config.yaml
experts_per_token: 2
init_std_router: 0.00617
norm: "rmsnorm"
positions: "rope"
tie_embeddings: true
init_std_up: 0.0265
decay_fraction: 0.584
steps: 5558
Below are experts of layer 4 (counted from 0) of a mixture-of-experts language model. Rows are named router (the router's row for the expert), gate (a neuron's input weights, with its number), up (a neuron's input weights, with its number), down (a neuron's output weights, with its number) and show model dimensions 256-383. Each number is 128 + 24 x the weight over its row's rms, rounded and kept within 0 to 255. Numbers have three digits each.
Before each expert's rows: a language model's description of what the expert responds to; "mostly gets" lists some tokens that are sent to it at least half of the time. This comes from a sample of Wikipedia text that the model never trained on.

# expert 18
Content word starts
mostly gets: " re", " film", " well", " per", " ass", " work"
router:127107108143120156095087098130108115161141109126174098108121180150107137148124133161082161151137120141137163095118129113076075124107132125116128119129125148127130114179122135089129159157121112123095097107156136094146120134118137119160114127162107107125115132119133095151143131141153170073162138139093135150101083183120095133129142129132119152144118137083125130127129109122105116133146
gate1:142156114133120076138051099122103131123104113094114115186184147109132118133115108098157123110134104132119157134141147120117134131121100100118124103073146099117172165119154177146126120138132128144127138121152077119131082131165099149154146126156138140140159133097078110141127131108141083115142137079165142180113129119144090134103126107158129135161130148087153120121135132162090143093132
up1:122153181094166156126127136132096145072140115095142148139101121090155135114126115138133140134167110110121140144094118123150133132167193100106174122121138143134149159138119127119101129083135090114117148132147144126105139146087173159138158119105120108103113122131166126119157192125109162165129117115105119129140197141100051152136176135111173111092119144116094132163166138113116115089127
down1:135096121122141108145105139101152138131111122146134133139157121127178112129096153139111158094132108128129122151094149138101087140175140128120103172123150097115103157096129137170101133118127125160107147133170126130156099092113139116109121075135133139147097155131117093139126127123096133090113133168086136164138118117122121098140103123140129123122111117107125066149140180166123092126134

# expert 16
Table and list punctuation
mostly gets: " |", "|", ";", " /", " |\n", ");"
router:116110148148111126164114117102119113106115130104098100087127094124128115168146134119162132126107172181148116071102116114116169119116139150111127145115134132153127150089130108133079122127117100111118124132088081100095157127162128160151144108145125139136114162137087138134130089171166131123112106115129151135152164155098153142093157127104128127109072085137121137139140148135119140150099
gate1:140088142126119036086129121065173118150155137137114109111096125150141109137142097132132124145119163118106124156141172114096124107130161127119139117141103101133088171135102121152124136135098107125105105122114126119123114116125100130116107150155123107106114132123143165110143163117102167154126163117135090109100122129101123160106103091104121124161105127144128109127140169111113152171173
up1:117151086113134123152125106135114142114086106112135127098117141123126146095125119112112126121169117149114122104113147139139113129141086119121092154118160160123106110128159158116178142097170127163139128138163137120141138129165122089118154117136126144178147161117108106125140134126118100086177097129173141125171134089163121104179159131143121138081112130145101133155110127158167106086128
down1:153161139144126113099128058117130152121110142178103104106101134140146114123098126139084115133079109147125139133092118143137108111107158111078115158145109068150123117111090133099137150154133115140109121109089114139088104126142129125164113134111116115116125105152162128160154130152107132109106103117106116110117123168157138144115109157173108122097139126069122094129119113127152102161118

# expert 15
Mid-word consonant pieces
mostly gets: "g", "qu", "op", " g", "amb", "-c"
router:104108142112130126134143110132161091167109160108113140136111186152151152109148144110149139136124144125135137121110119119153169130093147100156148118150140099094204117134149111119108108127121093150167163132194111122145130100090170115130110175153124185131146109152145149066127140131174132151108164130139136093122141111138125132127133157155154083183124126140100127143107109155135156135117
gate1:140081141127122096106122117097088093161072111139131148096117129151098116130129190115095133130151108160158112159150112168123161123117096155184123131140136137122104135118133129100143144138087112117130119125135132160163147091124105159165134087105147146149135087162108145150132123123122094156154108123150118158127172100103160098110140137155095150134096131143139134114091172135111175139184
up1:093126134110183174120126134100111101108136149088203148108137122136116176115109097149125148111138123159119117152116107091154089132126157150101146120117098141127128137151097186121154104135157147141124101114124095145111149135142104180168138115130113078136082066125159104142110182125124135101126107097153112151098140126146151121112077152124138109160144138102122157106130145111160102128155
down1:159131125129128106105137120111099119111154161119122096093109157089108117132112129138100132104158092103158110134097106112138156118105083110113156154121150089132090135117130104128111120146167127117101109144112104156119130092095178126174133146101122122138155105088108127152147171125109121151067107114078149123147111117136132139116130103145147109149165108162166125113163148085134104137116

# expert 2
Name and taxon starts
mostly gets: "_", " Saf", " ", " Wal", " Az", "the"
router:156122136135128123134151152144098118114144154128134110147111134071166129128109093151142095123150118076078128147097100155156097140132136159165102131147146147101122096082082125153153158141138092186129111143138104139126159148122073130150123122105118135143167116140078112128110103140094165111089120097155148173142099117168119131154154137145109128131103134100192121158118122158122104102169
gate1:149122137120178141118102158069134130119171154135153109175140088079129121115160155117127117139160107150098098145152143130126132115119139145151094164146124090091137106142201186079113133130151153122101143124130118143130080102115170138092119134129151105107142092141146153134155111103146153119103140144122140125133118108102136079142105125138152109145161172156087137135072138127130130151109
up1:119139112104134144102144126161135079067107106144107116106158139133143093115174119127166114142140138109137121143066152124115121135153176104110143125101080146110082158138126121166165108130170092123137135152124173120098107120164086142111178152124146159110126145094090134130149135118148109134149099122113098152127168168154108106129119097113147155140141138164114109114167130043143111088114
down1:146097144121099101134116130144119139104112107127161122145146135103104121150123113150125151174127129151097124146141177128152097134122161123159142155084131116142128135153138130144175065082119085144130095154108172157132116146119132130103108085116122158076076109104105161162080125105167074114114131144123065107142110142119133131097090119110111154113122164122144139125145117147175091131098

# expert 0
Word-initial capitalized fragments
mostly gets: " comp", " dec", " con", " ab", " Cal", " Br"
router:106122112156100145125151091140161081142105139122135106130129173115177099127127126128112150150145135094113145090144111105097104155146148132151116150115126132120152119147104076116133116127090151120060119135123100080139118128117123105164135147159098117158167159125158113156106114141114156110138127124112139138093100102157139139136139138124129142171150104106102120123092110125120127213115
gate1:176104117120099126119125150142133158121165128117127110127091149130071154162143137173131096083149144105127143150124112063133151131129163132136135128126108117137127105132114134126132091074119100108153104121133096122121096118094120190129131141147132122090162126080125110134126089149132140096121134109084153179074134087132137136094114112112158097126095129120155105098161153153092125126117
up1:166075109118133124104102149068138148152199133118128122164135150150115163151134154161162146122162140094115099130152129114130140157093172143125107140106151125129144107152138171140144158150132123077171143115155136166110127112128171117142118116153130105084153100151157129108122074086063123117110166135106128106065099135136108135137108134129139122143103113147099176145132106118115128153130
down1:158076114075136154114181127105172090119163166145115136111125131151100147097175152094107115110132170145082175125112105124110146124131099134119141170111113155186100146117094101127125153123166141102128156099099107158094119119087109120134079102195158113120168133114147086126167141099128167139127105148095140168105117125113159124112113084094159147121094142118098137131140100100163142152128